Experts of a small language model: 224M parameters, 432 SwiGLU neurons an expert.
Below are experts of layer 7 (counted from 0) of a mixture-of-experts language model. Rows are named router (the router's row for the expert), gate (a neuron's input weights, with its number), up (a neuron's input weights, with its number), down (a neuron's output weights, with its number) and show model dimensions 384-575. Each number is 500 + 25 x the weight over its row's rms, rounded and kept within 0 to 999. Numbers have three digits each.
After each expert's rows: a language model's description of what the expert responds to; "gets" lists some tokens that make up at least twice as much of what it gets as of all text. This comes from a sample of Wikipedia text that the model never trained on. Tokens count by the router's weight.

# expert 15
router:510500527524464477500484542485536501510502483515521516466485515497515514506514543525521521539510517517532532492472521549495493513485518478527535479512467538501478534524435490471467470504473511512439486490466510493518479468462487513509489508470486511496487497495502475516487499527534486528524505523501473501467532453515528496523559519492506534500517487488503498528531457508487505485500490526516459517468494473518544471459523466504529499492497528505461514501515512514466486506445490490506441525489449470477462469527514470520488529486495481533507478495553494481500490513515484508
gate0:461461514501501490491473491489516486500523477486488511539468467521490478525458497510508489526502530481479480508490540505512528507523508531472500484471504495497484488480445483511546499536498482495483506502525459450495502502493532496491501483487481468516421485516532474494527520508488500536510453495505496485470529529493463509463516519459530520464524484525494504481535472482486460501511525523428449541522522503530437518514492480527483483496535518498510489487517488531503478512476494530477488485521531531527493503532448519511534485486509501504488493504552512505531499510542473516
up0:474511520456452489540512477503493504499543497486487521514525458481478498497457508478516486502555497508496500509513503493521511492499495464484477506483498513493526505450488465470512526510511518481509515508480479469489491464466499532517519509465557519500546528515483553541522507484487456489536493520537506478487499499532528519538479454520543538465493522467492532508506511456479500484459493505481490526483483482513516487494550515474501485512490476497550473493503512516523505551533482507456515494494543510470456551462497477512484491523457540467448513452512507449516479504522482476
down0:473494513476495488486488485488515490495492501546476510505526506472512498468481469496510544535529505472463522508532484488483521544487516537579494510532486482485459489482521496495504527533514515448496540522490520495472554519527492525465507511467497498536526511503502481474543501487510510496509536495508526545479517500544506479480476505494491457473471501498494472503498476464486519478489537492508529479461469501437495504479492499521452494527502490486500494496521511484543512515506491497498519472496490462527473524485485505508474474465488479481497487496489459511435517472489512545
gate1:499466516476485515540474487538484543502482516490489485554533526450514482494480519475528499524529497485486482457498502529503464490479470482571488470500518495510475524457480531487533505523490489492531445514492439469527490470491529455494543501502497497482482534449469481479542491503505474508503490485470494503498430492495482492488487466496502497503504461494501520480485496555536493501519532489490530494508508522466486479463530514486530522503465518444521487493497468461519518513535475461486509515523470505543488494467460507507490508476544514582518484523515537483478485507516478522
up1:470503532466470536469516468480517501458470519502498455489479506468464486521525437452532528463543507445519493532508510519478467464540481492492495519524493495510454502503495497513488512513488444514506532468510491498530536534512479541517470484503510493475494486516483516521536545441458491489472449527463495507488454533501506466494509547514496528494490496458527445536501490481475492499491503503498496512506535480491499521498503518493495463505473491503513506517489455496483481487522492480477486457493522461514493507473466547516474502495512529487523481501466484503483479527510511501
down1:481502514521460505506502525549522521503501495498494501446499455497503532452551459525562476470526488516473470438543501493487474531509505544504477499509492507505467467518457531480512532479530517502510478502509499495459480483474489500500513500529503482534479543546477475485508510465487491498481458492476482552451514507489440473512481473460478529514488477502482486507505499508517492472473510460472503498498498552489464506486508491476500510469505498502486496473466478507491462528539440524502474538496521444506476505513490446475505454525529481483528535482582537478487496482498538555
It responds to: Infobox and list punctuation. Colons, pipes, slashes and field labels in infoboxes, fight records and lists, e.g. By submission:, Genre, Species, Released.
gets: " |", ":", "\n", " |\n", ";", " /"

# expert 11
router:486503473463512495513521471547464514448505498514502498476540484510566472525531500518499455506506465493510484503538528521492471484534518494493534499509538551468504512529509514463488508487515494461492532481493533508517496518513535479543493521541493480535460461486528440490536482477521511480523479468495500517509548505523501505513551479508526480509508487506513487501523516469513544485448503462504502486527499506484500513496499519482491517519531506481509474487503551447520488483504513517464535510503487506471486521482511561504515459474478508478502505539449517477491491468504438527
gate0:548496538480472468523518520499510504475512519503513496530538485489486543506450501495515483462478519511516515483499492473492472496474521524500515497512526522513528500468486472500461452523502528510461463472475500503482479483455514535476555493521501519495481482450505523499462503520512534481488493476532526518461501481509532550509503504493517527520555526514497525513491533547500510524549520517529507523513524490478554525453452477511495483470486542473489468492498548516505521489435535487498477518479529477482492508506475504492496480488502503525479479514516499506521475512513530509
up0:503528524542483490511469507494520488492538502469518481520532535458530512495500509454470497545542525499499493527510550503506470455522494506482511479491481546483506490467516504537510524510458486509511473510555503510548448476527459476524501486471464477459488505511551496533506520471493526564487500492486503495484496477484476499519515518506515532500479462479517448480458513511532547553475542512516509502482532521516489510474457497533487501511506516469481531473496530491461508550506459450499473460534498524459580464527552502471486462484496513450507483509499503464493517500525500555
down0:513535509510512494485476487466453463504494525479503476504462490518481499452456525522500513513499561486512457516512530503528483491508495501486519527502523511521487522503531532481516484507510487513494500473528539488525468501483472477493470499435490558479483503495524490470500514486473491493518492502480510530514524544503535496478528538482528513501488490476512504455495493530466490501517474513495499482446555472521577500486470486527544502507461478474433515537467492493501531513512514517499474499546501517518546473509511526488481482515516514503468532476474508518462505540522499499
gate1:506497471501525513529496486565504494462551502553482516494501452484526477491489461476507526519488488475446479519483475519489463504503480482497529482509484461442506469500511456489471520462487486505478485506503501535506507494477507482507479495493521509514502501451492519495527467504540494467465509510506513505471492482530515516493520534447536474527454558473509493517476472509515474490479493533497457526517482526481511475475518515497463505472512501583459434517500498467502531478519474486508529503477487524521546452497481494515521475475505525459474512484453474510490505495470500496
up1:490493531504501535498442453477484449474499484522507512502495492467528510452478478493540488540516493549514478471520486479464472472475507499507516541478511511484517499544477492483435510510511457471490490516533501499489503470501549490443468449519491455464454489467468485470442477467527514486473478527516516515549474451490531488491529535490536488506479517515553506496532526482480469484501515481478510473479518520471482507514522540494521500515493509492503505484473477511517489462544487491484467529530514529512466466530482490457494510475535488469535477505509486462530492512501481501
down1:477505511477517536452541495538514531513484478490473477498549466528503513501483526497507500518489498518531497499493496477514496510495496515503475471495541558498476487462524501501507489500499528494535494487470492496478492507498490486524518506493497536482485455521489497525554526508519505507461504506502488484469502494539491532545484438508474534472520465464512475497488516514503557502503521492490500476485501503477505484513533480494516474520503522514542502536498531492470495511473508494514508468460495501495515539482486516535491494539488480515513529506497476497507494475478492488
It responds to: Sentence and clause breaks. Sentence-ending periods, closing quotes, section-heading equals signs, and clause connectors such as but, because, However, and.
gets: ".", ".\n\n", ",", " and", " that", "="

# expert 12
router:509500485485514501421514483533462517456490501511505452469500504487546533508482521470483428472477493507530493528519535513498504467470472461488486509455488493494495549514533504542492531532505467514482467537508470497503530522495487522526471475479529499506493538518504556510515472508512533500523518507514482537502482536504469508516466478489507481467509470538523519501495547504487544532495533520525534470459555475475545534499487508488523467479505513520498517454513519515457461535500515498486508502510466504477477489510493506503499495511512530483527438476509494528507494515487467555
gate0:478482494532484459523466512467479507531469485478538527499492526538486498478468488489482473467505513483512499511471496527481499476513497504483500488528475457540520504479509453511533496486518495518490505494471502519507448535512500531452493454449483543485513492510493503530508490512452492495521506500492502489517492500499522491491466508509484520457495498476446443489554524528518462526474456517509493501534502525501457477537556469523505533565489545503553528521475496513474501492463489464471493488487504512556539523510452546485580493514507474514507513459491498498465467455464456515
up0:528528523510485470512446468537532520519523492531493505502468502526519492454483443502468496488461469512502499524470507497557483493468509515531565560499468543467475487466523514516515478503452505541507472483488475492530513473488456514541468496524514508475504502510489483549534516508492472523502531521508459545524466472528448486472518442513519470541485509524504523503480511491445515512529546490499494534497464492587475512543485515519456508442495477487447499477491459497494508523492505503516520506483446531470516518508506505541496513494528463517515501510500497474478510489476505508
down0:498495491489484467471509520526535489475486446482521533453451477509514471519521494524469489514480495512518489496535541511454472485505489504509493505537465447467516541479472530502498541534495496476514483512472535470522474494497481478476451483532493459501536516498506504453450517529442478515442545483538467503513454469510502488531479501510527492492523439468471521465494525498495494508483523516513494504476506473496524473519504491499491502485490440539541473534500497512494538479523504494509521453545498519516547478507528518525492502542516496528480474508543505501507518465515510484
gate1:456534503486528475493521449534468497494489529470472489499500519515512505537460519483488506508509520460498529518511523456502477490464562495441534484520530468504519505518483516504500520482531550502527489470506499503479509530536517492524479479489469518509517510492466475487485499542550524468504511501524511496543508513520493473516496490460510506460498461468492544456481524497482511492538514520478502491487504472507512519467481505498545463501506529509477508439511473530481481466543500495491486506493512526530511465435489536503474568498490450465515483486520540514514482541518502455
up1:464483491529528534481471507491485518493484491509502532528548535462489476477507498518490487500475495501485488492500474504548553479517492508458475481437492474500500507520514498512520535516483504472561527498491485488536534511484499500474488511494501469468517525516505494471442523535504493519503460487498498495436521552498493450509470454481513517504524527513504437494487472528495484498517482515488458521510504538525463522515478490536505509486470503492473486511533510523476557526496516511542531510515511483484471522510498516472471479506508473521509497506470497469508472456508478528
down1:516501525508490500475505466461482513509479508508471445474499522464483517471463491482508518498513531496488497479537506500502485528465442527522488528503496551409484511489497487520520498512500517494496526436493492499486508552526511523475469483464499522483453505462494552489528490527537457523548526510489472510512455505503491500489516470494471513508545501454534492502500467458540499525485503511489516551507498504508514483501476507520489501520484500544481490535499505540493478518504531501502489498545502530479524489529491504500510466507457465529514465509535459522528489495502487534
It responds to: Prepositions; racing tables. Prepositions before a noun phrase, like in, by, under, during, through, plus name pieces in motorsport tables such as Chip Ganassi.
gets: " in", " by", " on", " at", " with", " under"

# expert 4
router:507479497536547484516478493489496506501483460492457529552526469538468484507490489532486513510476570491493538496486515503470497530494507504456450455505503463504499487498418526560503506493505454489542466514473479476517459488506480474494466495500492532463509564504517556506457539519481486504514474489475523515533490482508513499520509468513453466487531519476465491521504521498476516537515490490483486500496499492490468484533456483490491476469488481496528546519477475535512549531487503479471500474495547513512488448447509475505524516546534500455522518488527458533490548480513517465
gate0:534508496511477537489473473529471531498478534469448515466499507496506459535543521499521519511461535459531492503528480499491528499516529514538530502488507487487488549487512485506511486525526526517482488495499507524470525486489492506483473471538503521518462494537449481497509499479469473485486507453531482498504503494478482529469491509494480505499532487478503523469515498460502499481516526513489523486485489494463551475474515489473473507511528499502513489509500496509503487460472514511536461489494441485516494523473486441497481526532520503547479495496506499452466505504493490476
up0:485526469535478546493471493498508520516493477498518504549504488520445479529526493526485499508507508545497471481511467535509508507479527457500507503462498462496519495505544524496507464455486492533535563481482518454469494506490497469515524488488500518540518514517503515529501468526529512505473505538492546525496491519490514481512489529532500506471477485541490493527524451461503546520504476505493455487473506501475506538485508451509470475496506505494518471520534456522565526489493462472515497472512478461529462524499474527495469549450485477457480539495518499542511524497499490494
down0:488499493485533493461488530485517499494512476478466480499547514539517488514513513503518520505465507518526487535469490516484529535540505457499496440494479546507538511480493523461516465519506511503515520469533534488505553500495513491499498473478495559513516522480479496506485547465520482542475443498498478478475513483495505515499460550490488495489498493500486548538492474490532445478487499465439546519504538526490467483486482525475488495504473500503516511492472491466478472500477531510503507512503495474499463484495512489480485510499465509472536512476509505538468529528497490509
gate1:491463505447554463492488503474483488498492509510475504488485545518496505435516500517479505507528502472493515473502489530508474533463504449504460481504513482486490521544470466547491535489473510474493514491451506491505495505509498532530452492500461531491523541507514495492474492492497497516487522480447486464538464515549505484519497476538507504457512467515507477515518494498535508476407477509474484510462469498505537457517562475480498474457517511508527506528535465525530479507534496548505478521536504470519500496509505473506476488464531501487511480547489519532506520493503505510
up1:459532521479524527510517521508513496461494506497490491535500467521491518505486477481483506534488491521517516487467512489523482491496497493496543500453495548489464485508485512519474536504508483532511490548479501563450462550506478507529544506445495534472511478522497460505498542465518463512520490533502501460505497520486512483477506479460517460500467475420484522537498544513505504459511520501486481519508509512492469519533476520517511486481520464520462469487457489466587534502489485493529547493469473482485505562527507466496516472511507489515515508498513515484520488489514503505
down1:511481468490496480477518497534496478518505523508512478491552483480484475484510498527517491507518494519495537479468558521459506513499503509518489488546498511528533520451527470521507559523455484458487554488538485504534516476465514494486471554458519503442481501483497515509450507487527490493530517525487489522526482460464462509496523481534477469494527518481479527513505491518475524461492487501531530470493520524451522476492470502509473476488499517495483494505455467456492489543469489509484485512486464494500454506497456492550573499504477517508492486502522531504514469553525534525
It responds to: Romance-language names. Pieces of Spanish, Portuguese, Italian and other foreign personal and place names, e.g. Santo, Lorenzo, José, de, la, with accented letters.
gets: "o", "i", "u", "a", " de", "as"

# expert 6
router:509507505484500507517522560516486482483522485546488518479487480457486495481489492488511483485545507467468465468528500476544494554485520531496498498473498534545474504481490481532509472524501484510505527498465503500473533458471514548493479475536516483520483497467525463490475535511509508517534490521515515502539465501501451532470507494508497529513450486517504455491459473554478497499522516488525536510471493492468524499420553486522474532549513543502489503484487501457506527492519504503517494508528486455565517540527484513504502485481524495524508471516521557519506481529466501485
gate0:516474464508500501510531515562480546508496501498512506488523525481483538444526512466487492520488521495547458461535507550492483525482529515494459505499485498516483497543492488523543452494508516497479490534492541494456491503516538488492492539484543491504532540507552520535510466506482540502509508517505490484487520519507475467511508464526512518540486484466528471476504497472494511475473457490543465498516507502475508527462503488509508503476464486508522518513458490502546488463430515499467501529497484498483541470517487481524494467480483490506513485486488492532516517508491489477
up0:505513533482483498503504510506522487501510434490493500511480484503526475510491522515469467484566501492495513538491535473473508491528476478518499501486518469501491513458531506544549535484470488468462493531489500509514480486484479551438499503510452468501493513514430471450510514481498455510474541433503529495476506526489505475470462497503470459452500491459486563466512508516530485507510490522477506523493511455537441505493502476510504502489517511507523533513498480505507480462504462502539514510488484492529530508516501516512499505506471511527497515525469530528478522478498458501
down0:515501500460509532527469505485543447517478479517529494514457510511496466502541493501488488511516471491506544494489470451511511528516473488492483506556496497517513465490517522495508533487553510517480531477535526495553449478524464472468516498495474543474495489511501495495531488483486519503502500439498483534545514512509498480493510535458495504458498480470494464542534514485504464549489486516464454515512535472460493498470505527491498480468525512499472473479495535480502517508467496493420521495486490494511526510500514506540501486529462535547506520495461527487468493481531499490
gate1:532485514477503496462504511528499453488490535507457479563505465513503517490492517469471516473530517534494515510471543544520459513502537522505522519478520494496504472502483510510519512502513520466478480485467464469521530501500486481480443487474510488521496482512457490485488489505472496537490497500486537465524487529531500471484541540459503519521478458525488517475509502487515527479473508485476495549518536495468501485470491462518522535487540479526523472493522532490545484512525474494501568532519486502522473532496478513518518505502520521534448474478512504523489505485533504518
up1:457505482497503481517498478528492523506477511484479508537504515464482526454508487482479498474519497500526500468498490473499478491530454535471484486480499541498483493463516513523516558561484466507476494498504484511470459479481524493504464470466476523450473527448520519525462507511544528522476499519513506511437493461504519527482465478511481490482489502507465498512480530542554499505474531498533513516501544478510541503515500511565542428501495509457514488429469539529500527511486456494497502470471509533487512494453517508526504442548483489458507428534517500482473523483493493532
down1:459496517513518529486461465545463537500513548476529504503504524474465514522475519481506533491515487468534541468512508525518479487512523504589540469510466484512479478540506479485508498535527468541446479514448486559542500510492495523475479509486511491533492529522491449527527517493512505495500524493497508510501532429447532545508469528537504497495511454517457520477511475495482475512516464489506508500508490456493507500489531491499504463501503523484478521511564516516479462513503508500518519516491483479497483484512481478437512485495490514527511490523494517447473491497452528487
It responds to: Numbers, units, coordinates. Table pipes, percent signs, decimals and unit or coordinate tokens in statistical and geographic text, e.g. °N, km, sq mi, %.
gets: " |", "%", " (", ")", "|", "″N"

# expert 9
router:500464466516497547494474522512496498480531517459533497444487462549457517491520527462501481502496499514489525548477448526475489527496480509477502485498486520565490436514547514518511515480489503523514488480505507539480487505500485480467506513485465509545492527503499553486474501494490519494487513505499486484526477506506529512437532531502511500489511509511489492492504480461465475473509489544512498506496529508503528520516497501509526518498528533507532489509486511509479511482443515472487448513489471487482502501531497443465511515486545456522518512492521507505475538444498496475
gate0:468534535493547486485535547519486465515500520487515483487497495517462480556504523464511538500527531476508487457488490532477546574497522521519499472475471486468482486509484510508517507514499498502462476567471514554486512536522526461455544475431494514512504547473498501494512471503485525495490471565496506499512487467489502492539497438507497494498481437490511493538502487511538515504500463500507500501525454482472502510495476536510491479512484444540517492473517484476461501487527435473472515527533472515510483482492487481513556494488516515520514489504505467488492469490513498518
up0:482482530518497502520507488492525528543524479503503515508508502519508480493482508466482470499519493469479492488527518479491489475476493544525509497545515519506525533475537509456457479488487482466555498508506474478496501514521445505492494490493489506523472530468506468488510473466492490503543506488477512500468533519499478509520530503489500469452501501526496529511499492503500490534474484538483512514474504511491490495456488523460473508479516490501499469538523513515518495519481518477560498508515483490512511492437460562513500521566478517511481537535495523532500490520470502452
down0:464459479485510570485515518476454531530458499514487548512461509514514484480509519454510494514529494527541484527521487522466506529543518486517485512504486527503511520517516508494479476504515452485510537527540522504502478473475505482480558487459522498517473488558463488475492532491516492451504493497526515507456469506466489557506523490553474479493539534530474456506522508497503494497476488490501515482480497497522506557469476485491513511511548534486498482525456479517524540477514535456482513502482548475504543508484517546499483500507487504541551499520473510490479525529486499516
gate1:462491480471487521525481516535549461523523483484481477512532518507436481435547531519509532497487506493482481489491480494485529473489521507492446520529540537505471517512490549559532523500513514487486509515508504468488492499503471502489490521480491544508485506479517535531482474501517512512502474466465466496491511501458493483488508487499527566515503518455485500526498534512494502487502523463502480490531470452508518515493500531477525466528507483518481493513488493471510496510472477519477487501513528520522506504505517463535448480505476510499500468487521486517526557515544468489
up1:505514532463469459475502474499470520467521519490542514484538514493506481519477496476519458483492467506511536494547496521497484486493498511527522499498480504447532523494524446490485543509508548499527481477480500509463538508511482507507522489462538476504537533507485486476462495467536489475482508468490559537518496500518442487496527515510527437511496481509411545489498461494476519536458513512512508516489489487450510479505480518453466521495489528493501511491540490531484508524507473496528498529511524513506538517511471483453533504519535472527502510484510523483451493531491502531
down1:506539474451500468534473475517524479495549462509506547489504482468475468560512508512498452491528463494515508517497469499474484462515517517532521518434499531471501523477550507524519511552522476450519498478485490546452467529507476495499537518517460490453495527477484480532549489482462493480509503542477495437497508472461496486495487512506502482476497519492500515489504541483480485516492466524502518495496475505486493500486471541530471532524523525486547506495512515521489522530476514497492500515512489507488516506523503477490450500508520483521485497480493471471475532511503459516
It responds to: Sports tables and terms. Cell separators and numbers in sports statistics tables, and competition words such as League, Cup, Championship, tournament, round.
gets: " |", "|", ";", " League", " Cup", " team"

# expert 13
router:538528493543464468509484482477516508502473529477497520531468479498535523501485472476450535507483498489526467481496522468519532507496483464524516481493507486517479502502488462396492518493501546546499486487500509520520460480500506457523503468488522502504511447530468492479495495524514499477485526490497500510509524524499495492508435526510459562492491494513540512427483509552501471495484481468486530494540463494481501542522478486505473501504528500521470493536456569493544496509512481519502492520516476505464519554511488537500472485505469513467498528502492486523510512499479498517
gate0:461534507511523517551488543504533481515484486465496504458461550450481481547514526437510523493496495495522536518448494493485471474497486508526525525483522523509483498505503503518463493456473505476522510469493451560495500496498508454530528529479493525501468517504497473522469542487501526512541492499499457453487497490481499555485496531544462520491434514519462487539514498527475520499497536515516499453477535543495545460520488499504499497503495468503480471466504495494493513503501469458481480495518477521501498491523473461510506469499535509525484500486511485500486547498546483471
up0:475488510527474495515510499513522491512468486499519518496490473507488508501471489482519499486507489478465482466458505516476476514523451537502483486521476515508466477503488472519484478525462518499483502528539539514502496512508490472474513469519483536467486515487492472496467497474504537514512477512486490456504496477486529496483512532475511468509479513492496505502535538531519484442517521523550515488463543521474497456504512463532474494463510517491462506495486478459490481497472532487527451503489519531554482525496523488513495518532532528520463520472494514514525581485522509512
down0:509509518510493555480517458476536490452537510488477438524459482486495488484489549495513512475429509510469519506495506489500499512517481511479468486497494512509510508514501512511500478528477471497516577519514510539510505506473506470475481496448508501498490454475480491492504527500520460464510503502518495517479475444494456510490516544541545482558478521504434491480517493493482499496497513514529513477531531507485479522511482465517514496455464494520509534495500452500472515534518484535471518500514494515512503537485485501543483508484489482516491512497472463522467516455496489496
gate1:498497515511513530519489463492533550454503496494494458484518472551486498480542494471484473517509487464478536540465505470504514519524467460493452467507484482473496465469486456474477531494461487492511452525515511505480526532507464498496501514485511535522477471549477512479499471472443487480488478500513476514466477523489508495489540508524574480502520517479528475489492508520510490512446456505487491512515499473439473490530506484503508530491473488548480488497526514549494485521497522500512490495515526536515492448497493514514544550512488509488528488479495469513496514556484525450
up1:504491464509525517489554484474529525451527502534512507485479521489518498468550465515502529530531504493517468528531494502500522523548453519530500518505499513517510454532490485474511504450522451485511519549496503512526524561446486512459463470511514494487491488508518488513505520454463481505473487462457514507492465490505518503526511516476506509520515453540510471511505504528530508490508498468487503541521498495474479474529486497483516509474535439470505453515488497460517459512567509517474487525477477506523544429465503512482534488494443461459537484521507496471474540521534499484
down1:534511492457513511487466504506531477479485506469504561465487520497452493536526451544449541472501465505504500485462460494519527528505483472501496499513532483500488516487467500453505488502489516477453455422503502504501544480524508483541481463504504547486456477462439467484458477470538536468513495477520502493518532491480522521512501496519462501499485490522543500484505514505471488467501454521449491504510509508554500455535499451510496545498482518508469480555569460491485518512493519489467514497480506477511512508459423491512511505481505505488470516509479472470489498513472489511
It responds to: Function verbs and articles. Common function words in running prose: to, a, an, was, is, are, been, would, often right after a subject like It.
gets: " to", " a", " was", " is", " were", " are"

# expert 8
router:466524481479479477463461507480497491492506512486515484498512530489499499502513522507566503487485466471498502530501494471525516503513548501524495521495533526513540489513550514469527504503539488493481492491514461574489506503540519494457513452476517495506542462547493508498527508512486531504497468478513482546495481507517501512504510516512484491502467502574481514517469511527494461533477482501514513511506425505473463518526462532491546521502527476451514458483501526509518492473503480518473506526557556510483536493547475493475475502503510454514471524493475511462438496483492477484
gate0:500511557510501483512498488544497477435454484488509478513487488489471504466501496532513517545497510480483482449514488540479484529526473475505494510488445469491499516452468520543477502506495475504434524543522516472514507502526549525460479514556461528538505530504527516467481505497483471469499518487507501486542503441436485526497520436566521510530483516478525514507547492521504482512489525489503501520539510477502496503522526512464471464520492562473508487474523469473509530536515516554519490521492493465491527496510512481467506485464514470500486496539501550504516524553458506521
up0:522484545473521500487472514519511504485509503515479525505518498443499500502481535497511499451480505504441453467487499483531494490521493511504473549536473501524488488486507471518464465467505489502498505543531527526457454473522499448450508516488550529498506481510527447439462491504490537466484498493539473481555469454484469536495508530562529515524512476532549506504508439539454527447523483468503506491507506495521513526521482545502484488489536522486476498478506482485509478508526526544501460491515544514476526493501470489456508469509518469508463513525452530503501502543464504481
down0:496502469520498540499492512500526519555485533495501518477494522528488485538485565472475522510471439504500478486495529460535499453505466540525465489487482508511478501502545502523527482514478519536530503493456492478484446500501504478471480497489510462487462514487542508507485501453493551507477463481512472549493472486515482479513532549473470482555514507482525538523528470457495461521482496484505489530526521531517502566487527509537475518501507480488529457470516473511502513536504483471417506488521523532488480498511520533489526497472478491504473489535513483463512475472503540480
gate1:501509488492556519518515503527533541518495498502513516440463467491522559488522505498511481502507516515478457488513505517507499466525500525491474514473500553462499517502495490521475494474529495505518491543480500481482529516477501464475475494491519493481486492494546488474486489534481511475485517497501544509501490478520504518519494484532504528509494527493481499481470479532558552524493505516450502481484498510512516507500558494531517495492505512501495499502535458446475489517505530475490543518513491464464537487527476493514524475501487537482508483492484467511491506505474516500
up1:523532514475507503458526526485521515534543445467497552526505472503499516524476497474491488534509506497541523508481528482464478462547482450477492521524561497496497504523479508511487449546498490475503568488528466515502519470464536489542484481506507515517493525517465532514483531513505489513502474499516509487528534473501516473451491519468542501498532489478492519519497514497479517520493517563497519487481544497488513510512480490493504566479536523509505507523523490545533466533450521498506509448493512533505527497487527479531515491485464530514492481490534474516511484474505530548
down1:519509508536447518507437512496453487518470458505464532500489497498541512513486518519537440448497544535449492483480474501473494491560528520534485514501515484452528481530476475495454479481497502493497496500511502508515476512518541511551479496491505568478514498489505522461518525520471507475490505467490464484542527500450514463517468512476528497502466524486503489463530531496553509494447510506492531470424549510480528485476508472512526508487520526507505502513460507547534496522487543534486547494524461537528552449496501550496528475550496529480531469508474511491493489488473475525
It responds to: Articles and 'of'. Function words the and of, plus possessives and demonstratives like its, their, this, usually following a preposition.
gets: " the", " of", " The", "The", " his", " its"

# expert 1
router:476499483459507495484478494482482475536485489493491525474504523496467535521507499459510527514446496505508485502466482509506498514489459476438523519555478530501534482514529484468478481493496518528481510491508525555528517487543534515498537456489479501546509503513470526480512476497474447443536492516540474493486499474445476517510512499517534507525489494492504535522492509504514514487529486509524487453530486519501489487536485472496486522462516467530477499503513500499526479450550531513499494479537528515513503498486488475512475489544500466509511484497443442497556516433519559448
gate0:497470501535526510524472500454518480491532496519496485512505568536491472480471534525530473497492491473535524483477555481505483505529508490520482498486533487469531514493494490506471486480508444523540476482534495529484444516484497464526540492524497492483517492482509492495508501496486511522451448506527534478552523478482479502524520496504519502539498495461509481554497467494522518500476482503450496495495524472528458480491499526511503453466490496518502522543485520496496462500491458536473533491482506529495506471506472495479517482491480539507491528458495511507495564531499521500
up0:538505517532508486528540515480527480501508550492535517487518489536513480490482483524551472526509479495494489525501540503469493526550470489516479514472535503466562510507522498491494500519512452525497494519493524473508466485444518511498488487507506522457504520508477476488520492496492472463461435532554498466535519503521507504506490489483498507546540504519479491479525502507515494508484491476481496507510542527550450507532501501519552469467506495470500539529523518520483476483499515479478520485465512498463484495478482532486500498518524509524473530448502499513513558507492489485
down0:506484506514525546473476502496497473502531498549535497495462467478514520519524468474506513458538552532498474517519481517490467481501512479484498493531524463512514471521512490533487519513444473506524487541515508543522525529530511499489500475495479489516473505551479493497478492488543510515506471475484522487514485500505515507469486513469490511480510520547476452470492462475476449477508512489485508497485492551503494532503514470522498495515466487476491500472516505505506534479520463450550467536508489546493531502483496492492476546500502474512522494516453507502519499478495446477
gate1:517502524497487474491572483531467496522509483517498519505533477521500479452552493544503495521483529527487510495511511486465485527528515522503483497494504522494534496513512510488489500515501504483489486528492486498493472530532500492499493518477462460509467523517530484484459469505513491517469487493451494471518463514508501523514494458485501504547530524483484489488467474459513510498487482492501472466473523504479548485508521478523523458527483517514517533461497506508456533482489508515490518487490458473505530489502510486490562490466507531476499550532522512543530506481508513490
up1:515517471520515520460471521479489558460527537498485489482465511501473501530472498483471503520526469483463481485487509477496457532471510512518468495489472475543482525499517524524529480492510504511501523495495476551541466536507482501501453513564503469534493443520541537526498493508481488527494492515482487514545487517478479501487513481534519466488507479538515471478482495525474472555518485497512517487521467524486449509534498476490482526546506431478539500494506508445500483556498497521499472468522503486493502518534548444427472462490464479489532510473533527446462504491471499509
down1:524459520497472491473516511499494473519497517543523495461467513486530495485480526527521498517505495483502515498457465522485509542511499534448500497521511488450552482530465496477494499478540516513451500492493488477478448479514524513473509503529480492523495527477500506484494462506492484490501533490514522493535522508514470482490468525540499487512519523553487500482525501504495513525510513479511465484455505553486536485505485535492439493573489529476556497477511519492505498488510493499465474540504473479497517502532506501469512523504488502518524485501514487563503446461475442494
It responds to: Dates and year pieces. Date parts such as month names, year digits after 19 or 20, en dashes in year ranges, and commas, e.g. December 1836.
gets: ",", " ", "19", " up", "–", "18"